python train.py --balance_loss=0.000389 --balance_bias=true --n_kv_head=1 --head_dim=32 --norm_place="pre" --rope_fraction=1.0 --beta1=0.93 --grad_clip=1.0 --doc_mask=true
Below are experts of layer 6 (counted from 0) of a mixture-of-experts language model. Rows are named router (the router's row for the expert), down (a neuron's output weights, with its number) and show model dimensions 0-127. Each number is 128 + 32 x the weight over its row's rms, rounded and kept within 0 to 255. Numbers have three digits each.
After each expert's rows: a language model's description of what the expert responds to. This comes from a sample of Wikipedia text that the model never trained on.

# expert 42
router:119176108166157128089183137178123131155106098078117137132198170135132067117088141121128164092089135140122093132145134141077133184143122170219116106163118115153174118129097092184158195135194135150126123133090126143142172146150127147135135145102195108101188133107185120117157148163144093078121083070175137094080108143084107105097187117114120113168175134118079131148155108073150146108161
down0:133077138122188152128107138125129153127156089139119179091094139126070156153101124115146117108161120113151129114184142090127156148156136135089083130067101056086133137117130138164159164176152123094148076188157143158129106156132122188230141088093143161137107141153130146143148090138133114108127106123168150019147184163154116152157164111096123137060100146127116135041115166083138136142080
down1:131104152146141112087134056174117143131176071071121129107174147163114128094148147151128160080206150189146095135109115063110143179070165072124114100141097128076130065150119142135025132169144093137120109114132165164181145171149133122144134135091099130166155157150116117124144150154118116126118120142184105096139091146196161144154103113069167145156162108117141188082126114106161170122095
down2:079128144151137136131149134110088149131174143118143120146151130185137120092130134114152110145127119121145088146157123127187110123072194159111110085071111117181116189132048076184184080139132100086142152092139116126104126125131150035145148080171127128153118174115126062153131111145181084155091133070137126111175203098119202154145141099149103163075099140134118171121161132117074107117088
down3:159121166094154110116206181080087120125180136126103136105059148128040091088131137088094085145099080131119101137112099174132084096145166094120131113156156122114120160098153135135094133163131096131124113082139135193082145137147170113102128156113099144088137108130145111160119174089109091129102118111093150140112131163119187130142165151080075118103143170223153111107137073117134139207053
Description: Line-ending pipes and paragraph breaks closing infobox fields or table rows before new sections, plus plural nouns like fans, residents, citizens.

# expert 34
router:158173099117108148091108096147123153075150121084141162130188139166154139161120121111114118147139156086086147120158151110038153195090164141180102089205146164164182098180085081180143156110152137092120143098100085151113151136155174186113108106100145119083158159117188091147178081174113084089143120135143166160131108129107138154119117122122151096138194157141104134171086100112167128129180
down0:102099124193080084122122124059104127150165168130134099138114117144132069079107095101126189121102131147142165099104128101083095160101155132176112151140131148179119090053132143179066078131121151137059095091144151080055142133098205106146105136097161193114199108134161165129143136110145112128143131173191107123116144168081170088140108094111156159121145124116110095172123139148104106143167
down1:114085153063141136133112182093189107157139137110192148129133109161130090121081189183052119203099103153088125133157142099118097145148132063078111157140091097162134156097107049153124079139111101126105104134085116159142170114102083117183148122169128151094167157132132118137107063125132126123165157095121087124184090112122141097178127087164116198134101154118081147140137107154107115071145
down2:121091150128126118095122127126143097100158081058197100123035120096121170170122095148144106175105092135114142125135158146129146147067147191140124076153086149109181160086107163139172092120153124130138091177178144050128139129146093153112102108156093084092129104176122102131130146160074156143151147108132118127155107106119029097114080123156130138155153187139112183116153172090124069094125
down3:115158121170131158131124133146179139156073129123060126166101117118156143066128161166094130135129151090184182177147153099141066115112146136167106110114175147089182140117112163107149089124170152144121117121095116157114115190105148097111142132104094127067053124150164145179154114115100154119116151164101140121142080216124128199062138134139169111113161125108128108083144161101030169111090
Description: Second pieces of proper names right after an initial capital letter, e.g. N-iss-an, O-zz-ie, H-app-ily, K-ans-allinen.

# expert 17
router:181147140102106169094175099180121144124097084146120154106181124135136122166080178117104139096111216086092105140145147137088208195132129113139117109204103138154112110125103139147207129070150132106126109144104127128183107173151124114133151140106176076114163140128123100157118185177153118129112095106147212137105130204115123078102161173125080129178114173170110126166119117131151135120139
down0:141097124122110153092129111180098151153154136100181094078121148187148122101050127143132115143133134208196087208174101119107122173141114128113142091118135145101186125188125150152146133081153140112176078120076108128099112127089159166120126158126153113106122112216119133120189119131153139125167133127132166179149130091046113166178133175099154109128157115135137086128183127105095112065161
down1:169179113151095106093108166142163150123119080175131161155131117101131124074137117114090155124135148133088078204144154167028149100136153163114122107142125104132156179142175105144102129167081133158131090094110133148139125149112111138130119156092130211183112088170231071132122151061175132159131083136137099151169101114163152134100134087157142115118132152068129130123119051114108149091101
down2:139124135090093128135120172112151109170076088134112084167139133123126149150135115148108107180157173102124158142097197133174061143171120135210157135166093105152100110192129097075057149155152098118174112125167107124147132141153129122100111147095117166109123157108123191142166100182133097129137137147100126092102057129105178167133136134089118127190130144092105102157171137171149045179056
down3:064149159140130185083130097123214154151125157098083161118138119144122087106138180154117144092120111182119109125134143159149131100109188162161170149126152085189125150125057148131103139163150042097147118186158122157103100085102104148088131113150194088123088160143148100115136066153182132136102098156141125115111092115152061156160192132107163129096120107124149085130119165164083067137109
Description: Commas after names, numbers and places in lists, citations and tables, such as thousands separators (15,370), "Vidin, Bulgaria" and author–year entries.

# expert 60
router:156095101124138156100159118182120147112093134098115145145143093116139049151094136121101098116139153137099136080137123127104111141132088106196147098129152084145178114151113098206157127114141132104111107127108152139116137197080108168154112105081137052071238119133134125163148196190164112090160114111190151149107164124138138118120177128110144137175190159097134094170085123071169123138101
down3:189066150130159079159113166086124119156140144139111177146132131092120053114142087176120196150130112071132161164104139070148164078112098084113127132103103141134133072092135118074128124152145162068079083147155097119067190095117121129100169165173160076136136194133105104107121153084132148144102095099100131078175114148115088131166121105141132126140083190135147117120113135123152089200161
down4:142107115123113091115115158145185201136126116098131114149159091140150124143176114156179090098130098127094143165099091156125129122080195131138100125142128124087124112133132137217105186138069126120121172202117109099105046162107127111114206124164173085142130068070143137148109064096164122122140126136132141128157148125134167186147122134092074185179167104100194098117133122176125125100145
down5:134130167152124088092153109151162171179139123080114145122129162157091166130177128080113137131074109128140104097174208119103139137064101089141196113152144150126111143104087125138147133118147144098123088137093098166181065095163118088132151116129111124160154127104107164093052112094082094115137160126096151131066071162100115175140135115144082088115198145156115163088141179147143097221158
down6:137122136122125105120120102060139136166116122116096119086141140142122148156118154163118153134104089077191112144095166122156079134081171119175151130154091122143068110113161187163117146181129177096106128110067083134129097080191131105145121122135120094143107134096159116151133166096172131189151102119172163105215136204074189130161092119103116161119109185196128119072141155123177117160170
Description: Abstract plural nouns and their -ations, -ings, -ments endings, such as results, events, issues, cases, studies, arguments.

# expert 55
router:136138140134131157064108145148129115136070076128087160110180130140136138172125143148106173084146118136054067102139117087110170230132128123168126119180128088134112135172085114193186129120172116117125072125086089158202166159114136175110143137076141080134159126068132106197144165191129088123135123103140157136103111160107172102145148135088104129129181184171122103142136125145135107159129
down2:171134186076120118122134128197141151088113096111097149180185140113129137119088091192201112080195160165161108101064131088175123133225094167153120151215152107124093106101111111153128094120122127127131082176106119123171129076140172136134145106124175132175121104119114099113118168109148105121158120153124121122117139124166134119117045117089111192130111096099116078116135149132082096127107
down3:118082166116062137115142139106106168112068085137110152130160174145117142106158166177155100143151136147165198133108142067189169063081080047150108116112113139157130121104186194083107143125145113122210173177136118141130089095131112095084136118144125134164141163156047128112115090126165105107114146128124131126109150135147137179182158102056119137125121117117162153101108089125192105138143
down4:107126150120108113157194127160092154128084187092135129161207076132110101107091081063125134149092122115167123081135136108076124115142144116149135126098115149106104151097144132095105139075141198184103175122147133158157119154199126107121123129110104156168100135190127180155151123048130093100149117134120134159135147171131124090062125094147161113179150098168056083116166117155114074145197
down5:110086171101131148132090126160153119136092163105165109129144171144175118139138115088114173094212126143108138100149090194105131066147079132153159125121131191087108115140097130138124137041102080142136084117184135147186117139136082133159101187110164116112141093141089141096084075156185062100154092132116115122153120091122199165182113106113124136126131155172093067112110156155163182108114
Description: and, or, &, slash and nor joining two words or list items, as in unable or unwilling, season and competition.

# expert 24
router:157156062169135177101181130125130129059102139106139102108119164130128097126095127114034128106097166139076097128131152126100126143143122182166130078164074110129137102149084069198161073114165178115175124116142114127145171129125149191167107131086193107095164113134151114148139108160188116073167138137160156088135111195109125095069154156125165106145156149176157148152135095095142107137166
down2:159140152143104169133149169108151169149143184131097154086153055052095113124092132114143072121115112113121144144143117100113142157083155106068109138162135100131115112041137124127152139100133147127190132078165097074162135140120154122117112077092141128151119156100132072130164106142105161150132078037105129134110150085186101144133085103142137081181122131136114162185167167224129076105123
down3:143184161069147081112071114139117151113151108117151129127177057128169101160115117137141083144120154121139130166107099082141153160099089069155149183143109140184105117163166151131126194102151112163185190118121147126143160189194110159082130121148150133174141145081104132115092138197109070110132122088100153119115142089168162110155084131183116156146136069088058104078162104129120142154153
down4:119099092099071127121063132118107072120129131177145134105098088136080146126111047127090159126123126135155185099200132101087119105125148100145138148100093123152153125168102139149186099128094132159153162139179103025130095182152127115070137142150190047135135155114076111105140163088107108183106152116140150159172122102119186105090146095176099105135130134093130120162143125058101129141105
down5:109060175097145143170140140073148117100127191098131122171123117160061132078109114113127081126166060127109146173105136117133123150187121174142143077096108151121127075113130125113166127162135146123126150123155084100100172191108155073100077082159149107176145076142130114156130057102124173058126148130144067072159166186130125102079138116104162117153049135105109089104123150138136135103129
Description: First word of a new sentence or paragraph after a period or heading, such as On, Following, According, Among, As, A.

# expert 10
router:178175086117094153094153133122118109125093080115109110107143159147156109159138139150150156075083158110072102131186116041089153166105147189135112137119130145198121128153108120179139152125177158127092162109068096126139168200159112131101179089124121095088159177080151132138122177141123126093186114095133125135087160153083100119096155138106108113178189182143090131190149087126118068125142
down0:102123136164109093121105133090149159170151108114159123105153114151119172149146120167120105179115120134197201122145147145127135214154165157169099119135112119155168157119144071108120105149125173091071130100095101136085112187150092096115128066114114122182079189142133158081096174159186116141109053191188154145195189151126184159118156124139148096094158136122136143119091136112121100131105
down1:103152154100098073143055166160162094130146124132150151090150047137155182140078100076120145154110122142169133085152114099153126130156161079147141127112121152125132079137074099091126080138096103088145108144156131120118133184137141144147128163178199114065179120080133118119112051071150160145139125168123121095108152105093105079108186091151125119091099106137078142107072140079083171183120
down2:079149137083079172124120154107147102149161175130122139107124148125132094119094134155083089101093130112126138144165098121122149088122080148076124156084134063246128100144131075127176195141183118143137132173114140117133158110098090194113099120188141058146102082104152131132145159095141147099162098147083130117128086109158158170186115121142121139184125114140163081101080060129131094176115
down3:166115182119150068120141110052086135089123125142138112050120097113145143135111154106124157144135063129159173163171090094141113118131104177133118113178135154125154118102096087078178153105142161138090116147160136124080126085096172128066152139185108188118177060181150212074135165172148073128131121097146120164130171159162131113110187130120183109141136139105122147110104077158144132104142
Description: Space before a number in sports-statistics table cells, plus mid-word pieces in names and terms, e.g. Pinker-ton, adj-udic, Cast-rol.

# expert 20
router:152164135172171136120124116145121141114123091087097155083149151171182095152135132130112154126139138101077066105096197145043154146087140184161116144179137124141172090138134101154171103134115099156172114162105087173173167150173117149117084082129165132098139201121148123173152203187139122090131136108175136071156143106138206105086163149111155118157137145162138116148056109139140117122157
down0:098130109122096110122112120120118082202172087098114109142116122206110153200126158063178117108139133133108100130124207082095121210148099149136182128091097146092155129135099098137128148128032122118150133107103153203186092147104072083139131111090146164158170126155158116157144146129148134188090144133108102124150107154119165149101079150099170137098130174101149168115071164115120112128109
down1:142144090126149094088175131174088111146111119118149090104149134063111170053198110106110063139115124160074114062193121160127118161091120159150100126152120097117121107128102109127108136096088128155116189097090141065118145107149164119111116161137142173137083137080110088108097099108080112085125163140103113136080141103150178176150104149133151138090065103133142204147068171083175110104085
down2:155093123130139144130112076158139143092109147188144100116177124102116145068117120107127056089196159132107120097114156176162162092198184130077131107121144116092142103158119146103151133137109078149145163184149143112120173124127144188119085125135168084069168110169114095178158139113142137162135115131157163084120076141164114151142203116135033120184122084137143135142135109118068131201137
down3:170145170096128138134124129150172202119130134117119084116154079200157174094153184102105133132143089134096070097104150108075134108123172118153165104100149147139147084175090117129080152178110125126090145076140135126157073196215134104136099138150087102163105197108146164142130124073128120135086125110151077091145145135098179098120066067186132123111118096143086119073117145110155157129125
Description: Short middle pieces of split words, mostly Indian, Slavic or other foreign names, such as il in Patil, gor in Egor, igh in Neighbour.

# expert 44
router:141154105127120107123148110137143163126066098123097197091168151181159069159118137111147193092133146136082064061160176131089133146117106130199143100183128144171141129148072096158160165148110147136129097155094135124172147187115121184119137129089113105042200173047190134153187140147131160123116104136117164120098154128108136115114129139138155095138161173149094113136083106148093136127129
down4:142171155147120154158114114127201115145140136135126113133128043199118135161123106125151068092121130140165116156140105134102193132178108161139167131185132143157104111166140119071072175102155152149103112140193142148124089151122108136195106100151123129126044117111181112180141148119120172149149104136093110135186219100048142154140166122149132168141140095117172102099127091151129123151064
down5:125071141092134094136087136184122087092153108138081158157080114091111113132183112087185183177145169122146098081137202206114105128156113092128103201112084174130137158121129132128119135183156134117138083116085137112116084091142165167127147126115169156145117102103145181131184141178166132153143132134137156098169101142144127115121111120128185176074160054129106125138147134177117180166066
down6:157095118189124107090116127134123120122145133077177141124164089136118086094089078137116043107108118146187142171106169056080126114086092126084151078123134083106146136150110149149097066119077125172087116124067057103168086158131143098108076129133161164097161114157129131132126145186114140187107134121104191109123096126091106191110108145188128123148122173138181122090147076116151113158116
down7:059140149080073104111056126076104125089098092131113077142109092075109139089045099159120101194141066176100089133162100130126099123158140137113128076170086134160085125142149145155121158157131168103077099195118135162134086058137123090130065134088172139106169146123076166134125135142096099100153114101120155140152121099127127187142150125124165151133116094134084119144160063167110149130143
Description: Short word-initial pieces, mostly d, D, st, l, that start a word, as in coup d'état, drowned, staunch, prodigious.

# expert 1
router:174150116132114120105200081141116109083083134090091165123207132109076097118130144153096178118121155165113081101129130099040125159141121140124198137190132160156145144188107088133143130105166133098109155110106140138159131217157108125129120164130110103102119146111210104129158135149147090127196099110114146097067167148129145087114135083147129187114156156143085088130134065129180102116153
down0:116119059115147132163153147169140116082160190149145118125145096131117133188119124157122097161146172148100115099083087197109132100085116143102125190065177135114091146128149080175141135078145116098131169071106105092095107146044093155163175119159124114111119115114037129120168143088154130117182126179113101130144199089120112107150172091128094174133112133103169127186114074133101133144141
down1:110131132133101149122078145093040156170200079166211139176184067133167138107184109162142097104083179126100143135172138111134117161133126137206135092116134141168139091142142126147135151155065105173131129118123154125111141138159092145194116160125178086129166128157118090131087138167141145125120186143124065118125136092130083117191127149161139135080129165167130138065165112125129171159158
down2:110157124147130113195157119094150142129125186124084126102116070102114082059137146169110113130118071153102143047132201107117164142044105149098104147171104075076132161159148119114125116143135101121079103057102081129085080097123141103160149106127105127154198126144083155129111130153105117178155110099134159124199107104132124135095098115092097095136162124199093092187093114107111120120100
down3:105149125161104104161116114160133145104064200132140129143067132067138118154109143070130149139123127079159110217161105146168119092063166148177130165139194087118145074118172142131073094095111149144107092124112165109191141156066138095150125145077141129108130138100177105169152166112151117088061106174174125085122087143133171094110146100113111107125123080098140080160151137088154120088137
Description: Byte pieces of Thai, Japanese, Chinese, Greek and Georgian text, backslashes in LaTeX, and first pieces of foreign names (Tib, Yam, Nin).

# expert 7
router:126114179140085146058104135116130132091090099114089153098131177116163116170092150123103170150097120144055102090138163111084136151048070151175135098186091139146149131193117113139132165099159131177162135187127082154147139138104105109116158104125143117124178134100197099191126179166123145120160104078171195105119166143092144111101156124066146170122139128153180090181143100101136114120147
down0:181193153190137170164136162133148042035089149104155143146148122113139140094080169049156140143144145136076122200146143164138116166142180106154146088147129105140101095186094132122149146076130120152139140071113096191114130191173144099126150139153122104131114119195108133093118147166154143130097134170183118104106129121150094099111155097158125114152120129117113159109080142088186122086156
down1:094058097139109060105118137147163167117103046138148134113140162100090100159162156050119167135105144141107151097152129127107141102158122101149148161145135087138142122083197167126118150147144101150155162104080090163172106160068113107114101170151173140203145149105122120123118177148165134082158093118091133080167180196102150154132111132112141096120147072150128167049156149106161148150075
down2:125182127131171131124153156113138131157071140164092184108149134141153154149147154111153158143099046149142102110143159173096108158129130125181154106114072152111189164139047152107101129154097126122099156141129172180060106155133159128066144130180156100134164127112142101118160126187152185127192154064106170155092146204097091108094071122144171175145147118135097119113121124130123188119089
down3:102132087151177171152135118145136173136074141158147193128144067089127091147134134130113096129129086148083124060087129139173190168137215148130176099083135111102131158141128111124145223160140106066166068114105123110114111110183122218113127143167081101139161132152101095106126167127105107088139108155136098166177150127159121110151099093176094107126126139088119148130083168110165082139133
Description: Mid-word pieces after self- or Middle- (ust, uff, ear), plus header and list symbols like =, See, colon and opening parenthesis.

# expert 49
router:121129102135125132126132133117157167109132085117095150113173155133137066112105175128135194130135171162090090060163114106136122226146115098183154149157108115221134115131092113161158149160183135105109102144085121128178203167117141119145089108131166126059148145060143122153136138132119122101181123122192164036123140183096160120130143093139109128150161161089131099119082124127132093164141
down0:093103155119062086120128153065086088107142082102177116154105142114158102086151139153113160168123158201110186092145108136154065134131062181185123086139128173165138116124149128151132122135098142163166161153153122097162125139188084119141121182101116123182087143069105167124103125099113172133151123181101133161070110081114113118111122139129138153044197092164124097186113126114116146096131
down1:124119115114097123124163186087114145150167128152171171120149106122182181095144093122132159153154143128146130194140118088131168123125094145106085127089158087035112074118127168114145151098158152166117188135159113146160117131171185051145169157112091115146160124085142191124157118109187148099099080086158133160118142190157143065099097102150182135120064168123143118120076118074132114117105
down2:069095208129146079059110130141125141124180154110205080151114145162136102095122106102169115159144137096074130134151149102094137090152105116082165115168122125125143129143068137138117117144126174113131106105112190166086139134128120092163129165103158106150164171205160117158099073132124089134142118126109184046176176141139073102153140141158122119141142165135148202145120173158103119164065
down3:195129111098100135162108141176099108148096118127150131106044164144062150160106156177145120179131132111126126172126102096121145111087122183117121128183117143127115179102165141141131131099072183172074174067140182153143119114140152133217086117128127147095161120093098117105114161105100109124079187129164131155202106137198155123170134115148112130157116093134125073087144097152083124102185
Description: Opening quote marks, == section heading markers, the v in case names like Reed v., and lowercase word-initial letters (r, p, b, s).

# expert 36
router:141119116155131152151075106148119132105117089092110161120130107208125123100133230090132120156099142086130085117127134094144144181119145151190137151157167113194096130121087106147186166114130175127134116179125093157175132133161100132141123149154121111097177137130171074178101139155167074074155089125112164114131119149128167119119193076085153136124174169151151125196128127107218103168165
down2:101091152128088119125139226026095161141150137099159133161096124165112060096128122138163114113139158114134185157121170117148113135181111119161131207147159105112111109094179118073124109101102143183064079106096154102145144137138140095119121115125073124165157129135118135132105105142136166109078167079117122078125145133022158114157115123124140138139126100102132141123188155073168136177162
down3:141086144118073119167102142117099126080144146139104158095175082159154162118152167130150115178107111144145125063083087064195173110135132105108096176074139116097114120090119117073102143132119087118151092116115175121160124107138127114167157078084123145131103099114124130176106173138113151126119088150133161171134085116165104149121095103066155131140056099175092143083142183195192128214111
down4:121096203114120194137103126132144130115149078151135128150101111160122100077017125141127196102077097125182107113134121116210163164080161116187119135104145093164147155132147148099144145060125147104136114103181150154173105139101143137192106158107141115097150137150142116174117086164151157148152089139068118116187121103103099121109138054125158135097166087180178127120152151132167129126105
down5:120095158133127096129092149146128102157137105149074071089101140155152160155174135100147093107131082127179177141145074061108104169115134152079142117155096144157153149173114117153113117090164127133154117118167063124154166129124140120136087183093130159211142111164128160065112117122104158171081073128167130151126064079107091103112119162157114150040086094116127091203116098121092133132076
Description: Pipes and hyphens opening a new table row or list item right after a line break, plus verbs like include, gave, opened.

# expert 4
router:174115130152116205075124112115107110083086121105094165107168123114101136147072158174137176089118187142101036127121148139097140151097152123158167143155129132156119118163119132128137138087175126090169128111078097119139132157140119166135087060117162106113202156069140135208179179144123160072186125132138120110116179112131095061075120083121165114143176153136123126133085137126132104174151
down0:096141164145140113090144119153121107102052132138134124092080121170149106161107150097124132121141157178215104128138072192131156103109103062080118162138142059137125148186113142130120137100152118116110131158101078093125129094067161167122165132149155122102141104153134179148145148114132084141086091137122110199104147145117199216130163116123150124130107163103145119162134047163107122063190
down1:121149125142139129139159088128163089118128145101166141131171132122054033215120168121108098143158164128105191109112113129113153138072082118151097123142115180082153103134144173148101045137116129073179036109125087122202106154126133106101174083084120072132159146095128136095101124135107112149157158095105124127164143089155130162141143129149087086142100146139149180154133150128072118094159
down2:124148139144111153106124123131183138077188093170146170038171137145144128092127161184078100095138090136099174120175135100091114104133115093095104145115145146073156113132091138121165066118109094122095121127123150170087172137150136194152100129108122139107105177102146094122146112129052129143103169119155116176107097102171081111118028171161075140123099098179130126172117159143129124117056
down3:139147161178124146160090109097119076180137131142110113123116140109106079093121144146145131110079119133162097110152127149127128137087155154115124140075083122134125082176162118171173169157061143128134078145108045241175177182121147135094102110183181146133143135098108169145105098115134135082124106106175125134105137140169154169181124153169085109146098162190114143121155157083136068086087
Description: Full stops ending a sentence, often fused with closing quote or bracket, before a new capitalized sentence: packs., ")., ."

# expert 39
router:181142114118116210089157086179120141097088104157117158117207125108137131154082148109084154093122175120088114124135112123088198206123116147159116107202133146128116116127080135170188108096138142130113147146097124127194141166143154130149146132116190073113177155115127111143117208152177103121120113117134189137097162179113132090128169173159096126192139179153080139150127122111153126129164
down0:186127134148122143096129135137151113091118140147144101083115117136139184154146122171098113098171162091148175140148136125040085156084088137211196125126134150146139188178091096164174145125174132118128122101206125133080172142131133103118117160056123180088140159092120139124185129135136146137215096179111118103172175114123130149113118102102123149150105107099130119186182082080145122141158
down1:130155117168100165132161079150115151158097113093162169136100093149182152065137178111119114119107153127152084139164071133116112104155089053131088088132156173144119149104165177134170128110145171109115176168091179115155136137125179113188117062106150081101094150152182155150134158096148158113087148151112144162090093200149159129195106147143074147143132138171116119137152174101154176086181
down2:199154119099079155150204150138134124142112118131134114136136110152135212061121142141093122139077160074105071150112112187078130152122135095191126153145120090142099138111095107107112162125071109138186129117116110197156147082118124103115120134107166147175173190105179144126125092121109138143143121082133204077120093105140173101132134099193156181183162107101163140086156142125156085118108
down3:136133114058163113136120139121148130123176129105116148139101145134162139106136133137137128091124138106159128125120091144133148107190141168085111146123102113135118115198163125113183084087204136099134167094117154166130155105116139041190157176075133148153155093153169146099069116089198141222085131161155156135123183087103075062116126195167149128132141121161140113093068134172165121118112
Description: Commas, especially in instrument lists, citations, author–year pairs and large numbers, as in "drums, vocals" and "(Watson, 1879)".

# expert 62
router:186110124116131139106164134160112114130076130103117136161144132147151128156139155127105125122121172081132094130105140113095136209074171162176153095198130121137133115121094137178195122110115158139156143160081077156141158152148162162123113144135147108109179135110142076154159181130107132095166067118185194117084146154114127086054165085110086106167192149126103116186080076157187103130172
down2:104109159126166069104163136148135168179061173125168143150188084120114149084126130132113189113159130161160057152175129100104127143096099165142137094096172116085161170076077155098110151152100127090108099136083165133101129087140119108144061100189122168137111116095142114186102151085074198121176167178128115109136139103120092145131123112119169062171156128106135120174147179132121088134111
down3:109187119138156110154154115140101103127120168140128139158113160150162104095089111177173051122156130115142103155147124131175132147174220161151121180181133130140143134117115127109075092119103126095152111084049160117125094134147144084172134125147067089131158076097122146111200132068153126109143100122126113122163083194163162143105098082102130094153109149163082092089076167112089167063119
down4:121145139058094155198118130110156105111108161186166126159111130138142138180090135131124086127118128125090199120123122165096176133210098041129108138069133124115109136136112084053163085119164109126140144142117168095102156113149155092193106161155116102129174183099100085127095150111131124178141145119148109125091148121122182088164142157119064137099100119088103105055095116125134145055126
down5:124112100128113133102158153146188151054099138083141133169134148143158131153167189090170082115215135097074127083081085082185163097168130135143109122112145119135110115132139137110074167143220128143129141093111184125151166166140153121130107139147127132133127168084089109107120136136080122100065167037171102136106083122107122064112110154119159112069108121112069109108111125130153129142076
Description: Pipes and semicolons separating cells in tables, succession boxes, election and sports results, plus section heading marks like ===.

# expert 51
router:114128118117118144116149103166124110127104073093082111118161130143172081159103148111111106123112152168090048120152123118047218131116111136124132076124137128156190136099154093173167175130139121110151120126097074156168170208098109112173092102099140075092175128098112085118166140138123101069184067150122176137119134115128142084124112101154105177210158146140148100166115126103118077142148
down0:067098107114062104085114172084084153118151213123137193111178145078139114144149137250127115093150142129145124152056144140099119102117163127151181135165114136154074124146120093130130134148138072137112071114134119115148103149100111100135129156125077185145120140147123124088135108118110105105130133088098160077116102074150109115125165146069120170034079162158123136129159112152161148134130
down1:152150140127112111141104134172147143170174123110128080108152105111104080143165110214115100150100184140079089189143163122162193107120079137080105112072116077145109107113177112106155127123160151134189135109053135055149121124098138170168129097088125136175129065148147141132148104152117119121177141134158120151152118037097128165170115124148085076109142125138188095117176117149137067144103
down2:133161127163124160139052161085118132120135143148095099129161076151081137132083127098122159150139139148093098089111096122132122123099166112079061174144139086104075075137076124126125064146116129142130125129102167150167149134125117168127118135210137127200086121129161093125182142125087120116179141130137171112087123190077101103102060095103090212093154154179104156111125101071088151107159
down3:126133102107150130113113179112097148143132148138117168160128048140097178128105157116078134111106089091130168109126191128175120069149133173102134148112112088082115138156133125149146085196128098149099126147179127099204143152173072121073115076157109176122097089194104054100153147146044088125135194113138072102082083116132109096131151128144140138128143163111152160122093128166125175167134
Description: Final nouns of named places and institutions, such as Street, University, County, Stadium, Museum, District, Airport.

# expert 19
router:138153101110158161094116122113118159117089106094108150082148125101110146170073150170150159078117132147096073139137147122087147159131156128140174125172133071143120118160100131129188131096183122096150119153112048131138128167144137186125120064125129099096200199074130111178202206177113162071152111131187127113122154139123111092101115106128149124161192137164128084120093112119140084161173
down2:101097099141140108137108143099138190159093127164148174096159170174114127147140108157114095122116168167161167086069171119144135107112143205115144103103190151136101115146108100141103141118140113095128126126116114183141126128121117155098134129098105104199103110125108137102116135106143092138145118188203072154137120167073158205161203120119124079132113145074125187104194063168126147060176
down3:119128100061163100196116129058172168055111122139098188114128095126054144175116132134100147130114125151105083129126116105143185139153141154112113199153122100111157093079159176083058138138121104104155098079112088120182107126098108161090122087169111168186148114140135164144074118123129109142111133105125081171151158178117099109132112132160140107106182093119121141134113175182056165140111
down4:137160127135124093106085102123117098121158096152116159084166144091168107125092147078154102131141075177159145115113072142133119123070125147087098122199172154111110108166069126119172087154107123168136091110090133170122097206117140112122119128090183137061164152129175128112145103141127150138093085120177133130116112197146102079119180109173115103018090156117093121123143153156120088085073
down5:172119119148151142150125155118189113125159111211079140109138127124095182135103090162130159104122139077160087101165176073166074130133140135108116121163130155075127099169127202163121098146112091074153116074176143134113138117141103106127168173128109118141110105144157090104076088177104154108150211137105141095106129127108109071123125077174141071128147129165088100030081120135163137106129
Description: Sentence-final periods and closing punctuation (.", ).), plus abbreviation dots in initials and vs.; also said, told, killed.

# expert 23
router:186143152163141102104124122186110131095092112106069154135115140136152106171095182104069182086122158110080130124158188097094137192119146093186138093155106117175151104157136088120205142138152120113147127136100114130092136177134141106100105128078184096114183131103151102147131113141115103114193052100134153175090162134109125074080131078167116120184139169128114144156097101155133065173157
down2:183136131121122116085105103128086151123046195158150067144157126145137106105122137117109104083110112139111091181153108072149127061135159146118121126051107118158132004141181111166115109118111142171125155087187147113063123125119141140172087083157130167129108122136156129114092171148121146074102092129108131087132112148160176155104096122152137117196108144105099128098149111138193080140104
down3:074077101133081143125108117153126129131107145109172170143087129131185188198093104146104089133147217165149084114134171134135138158130061087124162168099155132175218118166145153113145107164108124126088201125146157129110138107130147188112138143160146123146130122177157167112110147118142118140156132174194108125101170088092140138173074138156123121124097100127130158114152128175172192196122
down4:097140142112096081160158126133065148058132171128060156082082132155127175124096099203156132185142137170107146090136142112115096149075178161147153087182084163128135149104127137094173127127161096166180134127137129160129088145131115141126118095130078095098078115137141160115109105133152113137127163142123127180127191120103147140131106122195219117127121128172123148110124131220152083173184
down5:099097153128101049100148103031138079146148133104122150124112101096173157099117135115138109120117072140114114107156198100142116159146153113213192089118088189146201123087174115137132155120081148100094125140139151142148148129115142090080097167136116127160141139141144174119056106121117118167156123109142122151113077108107138149163096118231133128108094136145113165118156136160171102165060
Description: Single capital letters or capitalized fragments starting word pieces in names, acronyms and hyphenated compounds, such as Amoa-Awuah, Kim Gang-Rok, LACMA, DYP.

# expert 3
router:161184113141162162114098083125135122056145054122125170123130146170134081177151165130131141067116176128087144152117131117077158185122123158166158112125124113145116111168120084159162141091133179085148112145127135168147150151129121116154162113066111077095144130101181133150156205177126118123187151080201123138115118125095130044081123109125082170136141148099137134199133083075135097144135
down0:106121141168068130162113086178119137097058117188170125135081119177104169132116110177082116104154090140127130134189175136126079136111195115166158163112100089191117106129100078098133122168125106151126083110093148099128137139164168133108098137146173162098119096157102137142145121147107154178060176129137113145125103088118062144143140116193079100077087101117083150152080148113179084107181
down1:103162137148147119147164129127159135165149160196207120145105143207128159121126091096162136053099171147101146073096151078113139197060134141106150125149097123118123133101086123158150124111074158159104129140185179179057097169116155156055086114177098109109123159129125126109106139190116095176105151109164164164130110136134095086140088110109166130094112160093149190112130128111121139152094
down2:086149184136055097124143124141172110081167161163175167152170134155133109144160173080149141147075133110179126170117135106131112144165119165159226059091104134143113116096088100158089176097176128138149129155171147150123114119141115113204129134124116139170068160125157097114072139158132133102143121146068113125182108151097151121107225106146137089091105173106119139165104131131140094141088
down3:143145171115141107155154119175169125116153103188119158141128100147165097152138105106179130135145144142142104122174111178121123127012124109186178133183139137173128130165133135158110111067108099108122079083168203103156115190179156142141161147136132147134070143163159081112157174132138082151182116125141150090124184134109106093105148131126146125137143111098165162105153082132176061101053
Description: En dashes in sports scores and records (2–2, 3–7), time-of-day "am", speech-reporting verbs like showed, stated, argued, plus word-internal fragments.